Weights of a small mixture-of-experts language model, trained from scratch on English Wikipedia: 11 layers, 128 experts in each of 11 layers.
Below are experts of layer 6 (counted from 0) of a mixture-of-experts language model. Rows are named router (the router's row for the expert), gate (a neuron's input weights, with its number), up (a neuron's input weights, with its number), down (a neuron's output weights, with its number) and show model dimensions 0-127. Each number is 128 + 32 x the weight over its row's rms, rounded and kept within 0 to 255. Numbers have three digits each.
After each expert's rows: "comes before" lists some tokens at least twice as common just after its tokens as in all text; "mostly gets" lists some tokens that are sent to it at least half of the time. This comes from a sample of Wikipedia text that the model never trained on. Tokens count by the router's weight.

# expert 39
router:125103113154145162115106124112145182143123138082082164129138115137087143072142143083153148142160085136120148089107111155166147107138112144128092164172134089166125107150099072152123095094105108134134059119169086114182128069161160079123146160169158090063110107165157174160177103097141094141090125134152140181134110171085139141198028131183127129139172177118173058170131126175138127122121
gate0:131085117136103104090123085144124148140104079156148187127143133077097124183122118072173097093096137148161171104171138136137207078139099192166172094142135142109160144187108119095100134110136131160161107156142157088183143156085141138173106190169123141145112128175119155140131128145169118130081166151108111117117116195179119217145160170101165115089157121151138107127083110161090083155057
up0:088140122144128046128125147072173164081100129127178123123114137148140132129084085101172113116125082073108188144171132188139160117170125108112075158149160080120138114127162110160130118151120117103173160167160146132108108089098077146161092129126179147110119104183084138135133090058095148129141139122159134105150127110130164027157039181124156151112089181174080099129140099121155117113168
down0:057177109105158151090118131124144103093116167084079138112108102077127115179203150112172131101052104151147101122110099101092130141098123109077135132106116090176099113127144140101082105179163147174081207126121130151216139130131115121088194137155118123136174145108114139158143143132169163126134160166113154135126114068177114138151095169109114137199156202158111134164168096088164131142130
gate1:142114169163111182119154194147152146089167162097151151110143163103128101129122196149138081217102185170167131103167146156179127092168087115168135123141152085079135118081119106131147066153112134110159147135094129141174153104124113164163132162188123074112171148149148162124139096093089134113178133171113062142158126149127149085162118101110125138177194125106087082174108093094122155188115
up1:122104144143127117145150140101152137105160143056168119080137153105146123155099145194147058174108165149192149057114148155158130100117107111151126148143170067070153113101101149106137097112081093063163174096086112110158161059116131146153172121126118092143133151109121164061128089095130119171142144163101038138101115153155134121182113119118153119148131107099111054152104081088165124177103
down1:081130129063188187099150134143129142138134147130138124078163156143113122133153113116154156155094135123150067162084119092121105147115099144119213140153139107159083082178153153153195087109127106037115117123096111141097157179144173130124105139157063123118169107131191130148134086166103092142153103131117176163203133086147170134137095089103107086120160184130060154110155118108126149077097
comes before: ")", " |", "°", ".", "–", "′"
mostly gets: "51", "400", "68", "74", "91", "800"

# expert 25
router:071104155152144139136097116106129096114150194101128141169150152079141168105107136100118173118106145136099122103144141121184080161148122108154123100179080076130095175100140134119113124143102130139144068063098092157080122120111148092116072151183072173075105121109106107111114071176150136182144200131169123162080158130089111158150038066101145144091125104135097092133143109156182155082124
gate0:123152145141126095141115088115120071146166148162135130106087109151101092102173189087097139117146117137117163114173142101095108116078182080121087076111113119106180124092167123126058069118150165094135081103134166140085184103156099131151215132152112137104153170132151163156060162151065115205149157149143088134118146128153164132150131091080113175165135123115160130142062167085137112077124
up0:093118136106135118177112109155103102106202200174095168155086138126133070099154207085112127142130096113144134107160135062135132159101174104140059102088122125095135129093194188102088061094165183089136089123133154129108163108144131097103188164091127134103164176131124127167141107128092127183116149114147117101086114116139155148118134112064150160106138094139147171147078171089141126068136
down0:125096181139166083125143132120146110144131133116106138144099128144083127128110130149081134107172137149129080171159129132162130075127129051088132154088101105119131155143087216097112170169091050115121144113109121182145121118120108176099190166046091116103151106131174121141082126137122130181188138094128107165145115144088199124129091129158064101125161132094098034110071124118131173151126
gate1:118126125070106104127088051105123110163183108136129162056083129103129119101152046138085141143090132154103113078089117141040100125126090125173111064120070113166112081138110118135119147089123169126124048117099088104197036116117148101062107103124131150057139171147158124111129117084098123137142084139116130113092120103103119119130071113122102115138126118114105117167127140120136172110086
up1:108089151104044094096117085145108092163150089125129140098156080114129052123142145147075148117136090102094119092057156114092111112128101169197147049123202111087094090104123114173126151115122212208124083093122133144100129133147166127090136127146112144093146164151140168109093130138159067150095100162100136100155109163103098138119121126149128164145136088096138075154094167170094125102143
down1:120068117131062072144155096204115145150107171131143103147176169076108114166110131095158186131118144118148113112170109140165095109133138158087129048158136141080102087067157133099162123074134131174160125162150113144060130125132164152139110101198124066163070053138096126125093151145148164152164104090124143113132143148131079076180144121166132114177095130099122107123124139172154121097084
comes before: ",", ".", " and", " century", ")", "s"
mostly gets: " century", " Europe", " Empire", " era", " 1908", " 1890"

# expert 116
router:153144107089097170118088102132123141062117105103085209128187153133162102150071148079110121083157074181140106090106071142139174159141133121138156161178170094153088132114104173143159157127175139114107121128160100075163094075126126078129165110128131121141135081154097148190157103085146104157095122130179141081155099159175107127139138165157142085194119157079140097135175148142135158089181
gate0:134168127098127117178102065101082086116138150077076093122136066178068082108113100135121117179188137071142167107157096128127134168115145139119062079101117101127123096129084171109103133154082192116151141155148151058121059143160112102146160105152081093120101136119078105135128172139112153137124082083121112171140176153141075141150080125145067114125136124097090112132123111160092111098199
up0:061089122157156133138119186136130161145131130123193146126155154041161150198176156132142168107108078145093114152163145148133143073130068131129161172134146106134157123147188106167139109094142120190106125082163108162118148158072116165093116128122116162129126114162126150130071083115138142155130185167102162109113083088148160091125178132076188146037159170151110110123147105142149139144071
down0:174239097138117165087093104137113169118108173156149130105144126116175124089147107180127159159153101184130094179141143094175169145090106131138098175190117149143084110136132130081182157133139102102060135145104102138144130113126126138127113104134089145101145113190102156212138128163134136084065113179142074149116152138121136081093130101087109113154088140132191102143207167130114135158102
gate1:117137122099127165120149133116101147149140218140074106123142124127068120104152177119139130151121165136142116074178118174120150177149132112154163153105071114096153108105146140096152124139191110113177140150118135116145102077132100125133130212111112135130100111092061150113194089110098081171088160088143162137102134128184173148143119123105127149161100110128117185074206201217088130158116
up1:145137106156139114129124163183172114094134043128202104175132138149096179136166084164075106098108116097114130127125171114066101114155073110097068137130153107133115126131127092149102143139130147146094140158153141106127042133188141145107179055077113046124158143153180144110121179177137158079143115129154132167144133162095101154116158129175085137082136112081125142165092085103149078121135
down1:100107204131090121136126163126183121119139045167122126184106157127096154118166098100154112106086143156151136133101181135107183185185120082044151120142176153059171112105110078114098127150126138073173101171098162092149115122131055114125094176107145103114070151126118104122121073092134084084128125125167089163097147109103134093114128139124150146139129136134159076069149139089147168158151
comes before: ".", "0", " |", "1", "3", "2"
mostly gets: " −", " 57", " .", " 48", " 46", " 58"

# expert 91
router:149081127099142148100069125105150094089099087107156120144186109121174161168066123080166186111098170180115151095172105123164120142147171168111149185141153151126126169083107165108067133086107128107073118151129145120088120155079091119095178153156157094116155096098120138144128072111067130166116108168128117115145114109098172187072166130168106114100092126104138098184178122148113185076159
gate2:127180073102171131086123125084091073167145128196055122211129108151132086168201118103125132167150088171075099156163152124107134087135108117147093128095119170113056176133150158134148128131181094144152195140147132106081186133157123182100108137089141108138106112166132158147144160126111147127145095126127186148124144127143098065116089063105141164141158179123155136166123121140067121143128
up2:147124183122172100093139130045061096112089129126123071110134137147177160144090143065121145112137159149111112128149149080143119188098159088136112147123146173107061109103169105122123139133130126134176146143141163068105149135123103091123197115140128184156101126146142216146141124125122177109162161120157117174064120125176124120143138138105115091154152170117134074215106165093050149146092
down2:113117184129161124111061193065134153143127103107113124133111147175113156114102155155145113141113160143123052134138102126080149116085146117114121106157157137081137113145111094110106093131065109122141158084216120121136114159126153086160120075066122134111093110153118091043056148130067133149167127109152093136084141055117105186143068158160100138170085127138106146148200154145129134153097
gate3:086144111129124140132124195144140079120185145132098199177088094125158128082100204154077133112127102127161147154180166137179123100084118134103081159152160093073116105144087159151167150106138092133139133085166174177094100112110143099113077146174078120132095119107141162142105129175105138058203162107160080183109120140096170155166148156107143094119134122097120092150074102143186140137110
up3:151073116148101139135188163153128145130103137059158157142177094181200139169161182127140146112123136171139101106076125122067131197170143133150147168094149129118094122133162139069158123132134099080177172110126106158155121194140113080147109100132157109080143086149129099126139149181125094134103173116095060123118201159112106113154121158054130118088123124102139132149159158100110095182194
down3:153177107118144114161179117138113077127125096150201171114102095151123213124151114141119121100134188156130123139143173072100151134101107111114128100114107139113138117084129166093158161213134130153086170148068082147148136113110110146070102102172148123107118140159127197165097135115172076085145075189143122108142113192070105145118165118108149121113034156137084159121175160118109140124094
comes before: " |", " of", " Votes", "'s", " %", " "
mostly gets: " Candidate", " JPL", " ±%", "Personal", " Votes", " %"

# expert 126
router:112143154150105100105107103102162171162182128093137196173133171108136111072065182178120095066075166152165117110119101152155080131073115123126096136171136113095141131145148147064120170143115160102135184070157111088124101126161076091130132105151115096123094129145090161133139135089130085151101127185163100173073154169131146138166093069151173104090157107127163139139147129176198123102086
gate0:181143116182097105140077153144102152095112105160134160155156181117104122162124137121082161064113125133093140169186160144119163156150131130169194065110114128165156127163126126138153121113124136230159134146155103117153155117107092118130145113139190030136089151101118110106124135185104183179087141098130045125116152133070145099153138143140163096140145165132132131066161144149121094058135
up0:184150156189141085115086135118096141140090091162150149166120179163108104199088132124076147085112150173124119181141136105117175141126151144179142118101109097186141080177119138120143114096096149174133129143164098171163163110123161103101128133146199056110135158123123161116148143167082162143109130097158058098119161120062150126148134148156150067144133196164138096054147128142124112069164
down0:151133106073108070089149138183160188145137155165107148121160121142139098086164098160138115151109164093149145199150137160104116132164114115127106113131141128139131151160166105070139114071054088104124114162146157054147171164150109111137133067095092154111185073050193155097151171121132106119134105103102093161080122154093065129124094202126129105184158082140113153121116137110120117092106
gate1:121144167130128098127146198126099085154121126143142142068142114162211092136132149147133128143122094088168114176105129110137127125125101123152112089150112117115101048195111184121117093186099181126074093143081199103150128148142106157207102066119142178125127155124133105089097106068148134054081173086101159133105141111129139157138111121122100129049103151119111160124131146099184080156134
up1:092158159119114092163175178102151065105113111144116128078149139180192119130121128162131156160070151112159111155115154150117143162105120105136073100170121098107120054152130147108150090147132165121066122116099193119204099175156079112197112070113116174100100126133125088111128080084139097095097194055169153142142122121130160166150094132149094162093117130123104101133119138116197082136154
down1:223105140157151095140178111131133134088116074076150139124122215105068120123124177096181189132125121132169134148176141110083161094156088138120127186120165144161147129167147161125119091084161152158095093076119135124137126108137108147104104113129131086124086091058148094135153143159161180160102080089122149110194113132139124140132156142099119193148154116126103049102160148192100161108131
comes before: ",", ")", " –", " 2015", " 2023", " 2024"
mostly gets: " October", " February", " September", " July", " January", " November"

# expert 61
router:176086141097137169131083110091189124087089100099155116165168087108167168167081084085170170103098147166150112101169120116140117164143171156088157160150140163161088164096082160096100168088127143129092121164162136150088100166083104076114173158128158110107159091107115160135123097090100098146098088170170130133147107099093164178084164159173142094092097134090150084162170126154109169088166
gate0:148109092103117097139183075159127117134181192133098133112146147131105102100153118058138096136126119081104072154115141147167086027113122132151084133142100077085066154129085138126086107105143175130193163141115093122152124151104170127199144102089108105143125113144089117169118146163106152078111108128163156127095097184121110182170096091094129138156075138172137100160105123081129152082063
up0:171150116124067174072147217110108099124064089131139152115057161102146140153108144115097163147139128137132186123145124122130122122169154130078124172187144139119176154163159132109146123227129162111106096109172161128144104111158100162149069145130135123135137176112155094072131070081147119156125123101080069194181128103118160137138128171144128097080161198109137158157106107153146119096121
down0:055131163118122119124143095135138115151132130135161157144125178172160106148206092211108098223164140121148120160077154150069148109148137153176148179132119134173179112115145078135177112121145146120129109140141106115106195115121117076124175156112162183170105130166207140111142170111085086122099086126139139151116119161147149095130120116078105091159105104207135168118089105137150119133181
gate1:145153105168142136246129058164131133116110117173132147146093130107074106128162144043134122091094100137169121140119132064152105148147170152143123149108152150105106117130146132087130127150162160102137113134157092101118121109122083115166109157140100102165152124104053098121226120135089136089120214122076151146148152129175094067126097147125120109189163115135139075150154147095077134090144
up1:116137141105136176111090165163109093086132087149154153162149142132162105137138116119115103149112188102095163127115146117162112150146113121054109117134134132088152083116112115132052116153050116144196114158115162103148104138133090063222146117160133102153109165173141165133112116111162059136150104140158131143159166097167081178118073151101171110165103100149107171096086076106184106179068
down1:195116191110078115114192098118097123093186112169105126119125102126166150140153068102110131108122133125049160151089090154142110132144123074174126130133134137150155103117116173171114098113180107121147137165041158088097125070141125198103112132124107142143101136150132083122119094087139127131134065074137160087148142131099187099074148067152123181108150162172078146129123136181073153115100
comes before: "\n", " ", "|", " 0", "N", "th"
mostly gets: " Animalia", " newly", " Insecta", " Arthropoda", "See", " See"

# expert 0
router:155084128094134177111092094108138115081073094106171119170153090180109175118153125081164157156076169179130101081147112144093104131120166177110144176157122134192105164115068128156108137125122147110107126121144102140092120170116144090093170170088169124128165087080150083119154099141090081144089086183157154097163166133094152142076185154155120098066080142089134127172155119136134178080137
gate2:143127111121122084161126095111089121101166111121066142080138074170126108129163162096089157164121161157094166071141153148105117067120113077143133139144118155176127122107188153184149126167112072069180166076190122117090157146087078155113083118161089194168159156123089061140148145116134151094122140135072084159114098133151100116129132148136133155106156187101161149151140106195182129147095
up2:113127129098110145114134150130141102131145155132092107106111131145153127147074045187165112066156151167110111195144150087144128125148110162098150100126145111132135074105060123098093087131105172200126132179112114129149128165176181082166119186099171039087165094159135148135125177141083133167065146175149144119153148090089147135146108104150100093114116089160140108098156159115098076157188
down2:121150113140138083086161102158110148161111146114132142168087090126102150129157089165152087124070164083164117166146141088127137136154111130136094071120155100122077118119187167134110178137142159084114123164138166108129112139089101156147175070107086076132195155135138105138070077119184195142145110193095140148220115147181115142110157081125178142157183125186162140153122090091098101127134
gate3:170161130174092094141171151142079137173150124157114154158110110107114162173169082140162119151076150125165144171123122175077125107143098130133135112151098117135166074149187145119187059104091056104108158125108116152130160094189135114126114165135129158135166156089109146160063146070168123114144118128098169083130188168124146107060180112135061124094181133190131196126122127147148137105130
up3:142106187130136133151069085118172158203085145132091170137156134128119154143156212169155066071131138117096174107106128074192156130145115150166130131113162125123098144107149135194076146091087107114081107167205158163120144148098171108102142141107150094152101151078100108167167121162188122162130141123145129129083123133134079143083197131105143108110136121160146149155078106145096195114133
down3:115148117076143132128153128131081159145175123118205147169128144169190177131087079115131119126125142157151128065132127084119152124167094180121098100120157087141147160200080142156068083080113110069104078098154124090125123140132063099154127116081081111132176125150117094119133093146172101114103143129146141125173113133050055195058150153120144108134170140101168072131121114145124148154132
comes before: ":", " |", " of", "S", "'s", " \""
mostly gets: " US", " Binomial", " Spouse", " Country", " Occupation", "Source"

# expert 119
router:092122146113123081185160170121119155086144113141069131120139103137091140141111100198073092185129081104154080137084145099167093099168180131185151057060149115160079096123110106143140104178101170105111089064065146150145176116124101110090154161126132155156167129154119120131113137110138112091117124157149084120087140101108143077165096135155145120148180140137089206093065155111144091138129
gate2:167173097130103119134129143182198126138196136091121149149112087045130123120141103139133177146118123126157175137077098131142104084159160107140111162147095104177116111092083148154178118094187162127154090109166154150104123129092103152166163126158140179148128134099129149113163199154128099107050142190148119092140191150178122103106137092144110135144158067173155111096130188147112068084086
up2:100107187159162146119144104130114177118094098188131120143160141165137140136102169126131056113107107071103067061127155142144166132095074141154109175152130087108071138114188110131080128122142082146073166143089114118140100137152144130123103140121095149106131135121131104171144057120092139111142138099093120162120102103046159146131126134050115111149091160071102136223149092175121193159133
down2:121087143087110094082127170136132130106150171083099132111141125182132189121111131138145157123118089140109153098214110082130126158107217110107103097076160143147125121151144105072115119148128150136090138101082091177178139118153122158064126146183132134119160127148087156174143129149093148091148169162085106186106143161086140165139116107168121150127090151232074163136073156149090113122074
gate3:139170171133217120171168107098132140155140144173090155137154077132153203094136082137106119130133057090132028115184122098141118147113125172186081156123129115132100083125155168086117151150150109104142125117130133168146155126125109056131164082171159137092109043155085140090124131152150117163108084088088171137091114142095154112089129099096135104108137085153073123156136136168121143108164
up3:082151183150128113116121159153136117163173132138122134134125082055130092094124099126088147075191128181167080118128155104101130152166138183152089110150100150075127124090157120135114110151106119104078118181125155182079137166127149137120104100149138127135124162145144178099090178099137113121096132147156086134090122181054072055148148124091137103145084122196062179098150180137179076116106
down3:085125184077114073123110098089149142076167104148146168146095127139102140112152091082142127138070147078133150106149123144160189087140156065065094163113137126125118152181101109107072095153158111144134080129139130082162082124043127159105113171151069163130145105113047145127151118160132120124100155080186133124184088109167117146132074134114127154081145172159163143170156086162133134165138
comes before: " the", " a", " to", " that", " his", " in"
mostly gets: " took", " began", " went", " wrote", " provide", " worked"

# expert 52
router:096116076128170045147155136161077180167139090116116193175107134112114095134176134164125145150094140093160096152098165158142111099110157159176118094099182143117155095097134127136099174151088142120162125130167167070163174120089073124117095116151099115207176149143154104131175138087215159063152116107097134171095101102145122142187117131116151148159124174121134135143115068104112094112116
gate2:177159094160147098121082113109194171114170150126107165147113146122109089107169081119141124092126148090069062203092186143155086145098128140121102093117148093102112150154159136098132184087129105144108065154155117103108117154098134072141067187147127138115129124150160139054161077117150200110156110133095072140125171090132100131178131106133114098158141142113149123150088115100201187128092
up2:124149129149179171142125132163161125100092158075237139122120134093155121112103185181171199117084173147130121126105122090075183119090114140121165174134130180115131119085099116118120090091107145053130111113162085123167073148124127185157161059125135110146047112126161170121130144121083095158117161122179115106143145155085148120129081109118165121143098150106116121159169184141091149157115
down2:140075098162092139170173088080115174173158139219123142091105116118098076152165167118101122087135108163122138174101167102109108086202188146176132083115146118136154113163197126158121160090119110137120131130178119101148138141139119127196149096147152127171057131108090123139115084162122130163090169138103092131133146089137099128180168119139222194121170136098089113147138127129113157147118
gate3:112075128094121136169115148106106083154132092127088091195152146122141100090141138083083119045076122118146092137122168114128154122129100143168112106078192143159120137158168136132138144170124072129162148173136107128132117166162118113113130105120108092134063163111075092136050187011105123114139129148141104149084117137158080217078071119154114136139150153143107151148112142110143095154148
up3:097036136085119167142161143100108098136115081138088141176197121144167103101148122122063130098091133123114146162133171120106145141137067129129116097109160175162110186166162120135124189142125087143155115143112100132138117153141103141114127119104100096124112142133119126123118174039134113140134097145129133112100122136192083240107085144209105156112098163190139159173102118114148065159168
down3:065152157184104056130179154113106175057069096078106130135160116105102087144170148083121142140116117159067153145106102116151117124146163113149180120172056130132138113089091156096067116132112145127118082162153126154155094144120170068138141149156158144058184132105114128139157149183163116190114120188100167118089129152158107106152108080120161167078130091106082154105135144170144150138128
comes before: " to", " by", " in", " on", " as", " a"
mostly gets: " been", " went", " worked", " began", " remained", " became"

# expert 13
router:096080108127179122153121086110154140084089066088193129159158091123110153178126084121164159081109164128145152126093096119148148138132163138070111151116081172161126100084093126101116151115099171124123121159177195143097122141076153120085145097075122083150118138145077060140144086113078123102109067150183157136149147088097158168092183131140170154098071168117148101180127105153076117110150
gate5:134105152123129088091064097078109110063147082101069161189134087156122111168169141124142122160141073170147177080100077089112108133068121099157064068101129111075142157122152126124118063059102107131151100179125116155154184104102152079114140108076109130156100190100071148104127123138162117115128149094100104121117172089113130123078138078172136105158101156110121156159102119165092120119129
up5:123084142188113167093149150121135190088147145182189103134092133162117154119074102137131092099135111153136107113093116141201156144101059086103140095105151175163117094075086112176167153102167089161113140192116070075132154133140112149093128198131144157098149145170098133136093105111149149091199102083191146137106071134158123108140103143177111100160082102131169147163094142144114134160154
down5:152131128125139150179153134204175111146147132192205163149059142133157125150120174127166182181099142071152117151113090132108119157124107140129147119165161136086101176109087145102114133145133160154151124095127134026129105111096076144101169181144094135131122097188079155157154156148043138088151119124154140139185100118150092085152095130067141112180147086103106127135116143137137075118149
gate6:109131067109137115196162136119140118156124159144092132095099114108131133129207104123101103093123151085058095149050132107108135114111172125173131106121081092136088115106160080130070078113156119130074120092096173076152166140116128104121147076060111168137141165157098164096156097127090170129168084140174129130174144190136160093161126153114170164181114137133113192120099152132138123087060
up6:130156100185163113144159184173116153158162067056145147177053132129111119183113126148104171128124066102131144067145154155141124095163160140081045142134199106097126163159108112105189095164126131128142122110144185147128062101103152139141125123141105086135106093138159044160081176164137080105145156126104126103151119156089091144115075159137163136110088143131148139142170119171119108120117
down6:152117166075172143135096128074142139173109094091100132110114148115110097086141110116102071119179098076145163152119131077123071144076145093101136197122160080142116152125153153173143102136120140128112107132122146101237146102099136095119122135129137173130168141089179170220144150068158157101152143187057099081114114148138093141141093173112142136124159164077133167141137166090124154159113
comes before: " a", " of", " the", " well", " an", " to"
mostly gets: " became", " become", " becoming", "|---|---|", " what", " elected"

# expert 11
router:110093158087156107107114085143180144135096150051180118125111126170149128161110149129148136127123178054131082149170158126068096150178119086125146104101121158125117116179111114067115156141135134141150144130159178137149087164162082166183126059143111151090147111113116149124123164104068112105162091092160169187123132069126153152133101103187060098073160114144114130156174085100070138101166
gate0:152124130128084144119090148115099098110134174092145103148109186108132126178196194094128121078112108129140087197157179132169105151116121135112131141084096107159138109081162162120105111178087113134150128119218130159106187122178130130161114063142135086180162118173089106142089141166090120133151169119146106148097144204135102138174101115065096093108122091166106103115134153114146123106217
up0:167123123146070120116106128107093089097150143104186150119114146099139163131148180150146059097130106077120103162193216100181068137152139131121203114086069078105105103110126162081115104117140119167115108135164163119097180168133132097075117052118113108185150177199074142143166133130123118111170165144132101107144141134122112136157079161113087153139118107167128147125179141089095140138162
down0:145113168111147152072125144154169085073167148078111119070078135102148080077122149063096111109066144166096204107121123114127131153122166097163105129122098097100115137114123167143135189084138119078121154133143110104079178175087055132143083141082082124070141110149151129089133125149079089125123099157103103139177126119102178152106070104170113069190125157133143157116162127175122116117101
gate1:087154107116194069090107176119081147140154151094124111080131126153124093140095094107173114126089134037145134135137147101123153136098135148111134134151146123091131104142107148201115150150071108227156124181123134136165143103135044121137175080125165159096158124108140146089122127100190123077169145120147134132118149128164058091164081140124134150152121136117097128143189097060082170125174
up1:194127180093121143063145093115141107123228099142133115165108119087089210103141087114089107150137123149100134069159152096164172131112087144131167191109073130087147155109136134097105089130109155123092100104113135143087084117107169116086119096141116085144181095136169147164155079142063148147136166094067149112163147122103146171122146063174141096119111114111112157142105100177186139145132
down1:143137107090200092126161216141116137135115106106119152164144104100148152073126142098135193125110194114172136121126142160088098205173108165146107158109083098134142132043142163183092137116121120090158119131133135108146170141137123135137117088050177156090149157057120124139123131082148109119123103113051147070121135111147203077136158118083121124095097130134098144100180139125091160119101
comes before: " the", " a", " New", " an", " K", " North"
mostly gets: " Born", " founded", " born", " (/", " located", " in"

# expert 97
router:103093116126144136194103089102117131100081114126162181182166093127157190148092095135159129144063130133168109116140139073122183122183157127089100087114119163138151139103098173115142125133096162097099080103166150094084138154072097118111105135088158087098131072115120108129126104139148167150177094116136147111201152078104134149100167144101101110130067183124166115178156068208111165111167
gate2:138103170123166171110151132096086142141064182110061178120113160095138172127114142159136167118130091153073109129169125173077068137099154113055129035141095124056144140142144143121164179156128137094160118173144063111163145069063102184160132139133113095131174108112123151121147108102102088129152156138121166088113161105153110136141157136092174132126095154167095090110118117122106073149173
up2:131132067168122131080142127167079163091124119158083110170120083029063157105168134140145113107099164139106096106159110158081133112093102118158173142177178119070140146112171090150200108131109094104085120088173061175103133124132171158104174149089115158114133139143093106154084161137173108127080150135119131105178158110127157180155098170064135080162131111144099109122091116149119143100143
down2:177133073085158105157130081179155188146174136093101120139089084177080135137143178108115130171174109150116103121114086169110166102097142133160155121145152124109189111160172175164117125112070122084119129136159107148141133150133082167163090151065204105169133121125160175133098147092139117095145129151148179140106080117143140127165122139177168107104209119116095094153119144108091179097048
gate3:104094090157140078171099127139093144116059179157160197166137147102067132085129098150149115150083138137154098124136097113178138084166078097132136089126134161133150104127175124128162104152125103131181091143120126053169156094170144160126103170110096117111024093115121112137104141151154145122156119137113150105167113117236057120083129122100067131134109162172127087123169153134149127143156
up3:143131160116112219099138141120143121169193070093076055071099123121157137145121157122132114091197084126096154156131131111112122166101210145083126161137111147107101173075122078112105124108145170120092168131135106179097100184120114110127160113153135157145212142138137141142163133085133132111088136152160121146097145144076230156175092123182160129144156087122113157138113136130113166119104
down3:116165101116143110088059172176126185154165099121162136091088108095127137074106149082125100104099100135126171122097152119114088092126157106116127066158124116071141093162194174116136085114121085119183101138144138137078127073183117127151117157174120145094120219191100169113153130112160159120128127129068164168133175108113160101152092109129125130155071166180104126123054143167156122105113
comes before: " the", " of", " as", " a", " \"", " is"
mostly gets: " those", " how", " both", " if", " either", " these"

# expert 5
router:128179117182150139104117143092128149086089092146126174184147116138128120136143125138163153093209152171088119063135096144181096132127179164106175140148137085105112131088133084148085169110100109096083110176153155148104089177070124127103170100133155117137149102074118130162127056126082126141184114189154113160166134089085103143090164194169115144148121165097174131170126167119123089086164
gate18:124153160144202167146152170181147192141108118162122098081134145148131158110141119143107094078135110065079133114174135135184140179114190108164124108058068139125158118102142127123111157146111135038194151109140145134101154152113151128099127055191154103146166143160100133151165131156150162114079167135184131145152176131120084169132154146121135055134115129160151171168117180139175130140146
up18:104187177131161196178107153120151096126100143128141109129141159169089161124157091156133165096132086120105130098176152152120162201157124114168125112101197226118123089066198150129109150132146141061146152106154140198119099171102150103119100075151164185172138130127092141144124154077127202082096109132117142123127161140138117063121124121106114145164132124071120151120081118140147134100164
down18:177156078141122146088135091127142114091156183154104135110140198152158182123117117098091126138103132118122149119100119082099152126107108093062156166128141175111103108126067179120102145130163109129114093174083113133138123128138141133175127076060144167179124143122131122141099067123191169136109073121155134134096123137095238122057138108173110105176075138165094135070086121116133119146190
gate19:151218093115092175178170090134176139122121140143101079171099115161127146130127136121130143131168116077066086118140125134201156107117085136139077087144072086170125108117148171138124143136135117101112145109164146144128145146075206167200086166153095151126110151162141146086174125137109109166081095106093091133137056103143065147089137121078140146162124149146122131138167133135206129140174
up19:122055165157152068101074137106072143135121115104157148102138137104137100120088134135127119126066142162189177148130119147077136156119146120093161142121194188080153127139078082143146105112161144136176108139101084143136114105170073074035155086101136117111139129110107083145073150120162142079146142166151190111092155156098194131175106110175108139094120105111156159135104118124056140145104
down19:164109157081118110124151141134148086153076126079162159091173099060142116118211107166186195147096162105214118097114091113179196149094075126111162140128184151137092138133110127180220124133126146144147114129121107177109128077141150136089090125172177130152127086158110112155162129123168122127162185113129117127111139134103120105130124115115075132150157086094134130098123150078139117064097
comes before: " |", "|", ")", ";", "|---|---|---|---|---|---|", "=="
mostly gets: " %", " Candidate", " Result", "See", " MPC", " JPL"

# expert 83
router:132212155149087156163105128065128180096127108079124176177147118096072181105104165133141148119175172141115153110146115154110088135094165150172172137164146058144129119118161150057114125145173176192094104179130169102174103117065078132091166176138124132103163124151163118158155148113076112165134108158102109152171152116095086173134153131139067147146136111087147141161115157118136149099170
gate0:145161150107094152174125138088136143185149083110160089104113113125089078132126178103161158177133103131151200104146141128189109186106093158121157153098113133193086143146096120121128127217161165159091141154145118091076156130156180136145174164108096095158097197101121102103099097138164193131144086162111170107093124091097123112083099160114097110116069127080137126124088168107132083087163
up0:084113093123150075114122108120080147086126133151084167174135133123157196133152111162083109105135143122121070177129146112103174094172154119130088122149111102063170122147146132185128116024111137138156116133118157156168078089155064137123077112162128148145142054137134153161102169136073080145150188116151089058143161168156131160164102132162121093132135119160142165142173124136118190167105
down0:120164139153151136157097159148123186161136147086099204128097087103145104166119106054158105098129167110153113128139130115143128159157146114169141148115134107157180146165141057057150116156162075116133142175143131108125178121120147151151125104166050097131066082143060123169100151160125134130188128177115113134166180191180090170142157146092163128161110163123110146071119132096112064160125
gate1:157151120108170135132131116092113099118106135096142117109053135127082095083121127110121157148162122122078128129181118090095156116127140177088164125074208085154173095163128127139163098233145164163115126091110135159167111062099093108165140094129116123029084106182122118155159100123121070170120150169119081121110129132103156094150179112143114141149113110070122153120101126093069153088095
up1:142096104115116074169083103210108147122116170161104128125159104096177131147106101132097132094136135124221167108097177175145084128099123115142129137190069138116144159103173168146094129023123150113149159136148136171110131164147160132131136130071184135217164125118097141101140116127120131076083115093153141089127113161108123160122126122102129128153127081162124112154202110169159107170189
down1:104151141122163132140214159202101078141134129163130159127143107170105131104154181126121139141106126139108086117105156131063113105134128129097143145167100182096105114145098125127112092163147144144025098129122133112154126090107090156109143098139120109115058042168112161208092130104100147129129141106144153112124159187146173113178105099079099159119157193128152081152082151087152110192158
comes before: " |", ";", ")", " /", "%;", "}"
mostly gets: " MF", " DF", " ", " FW", "%)", " Votes"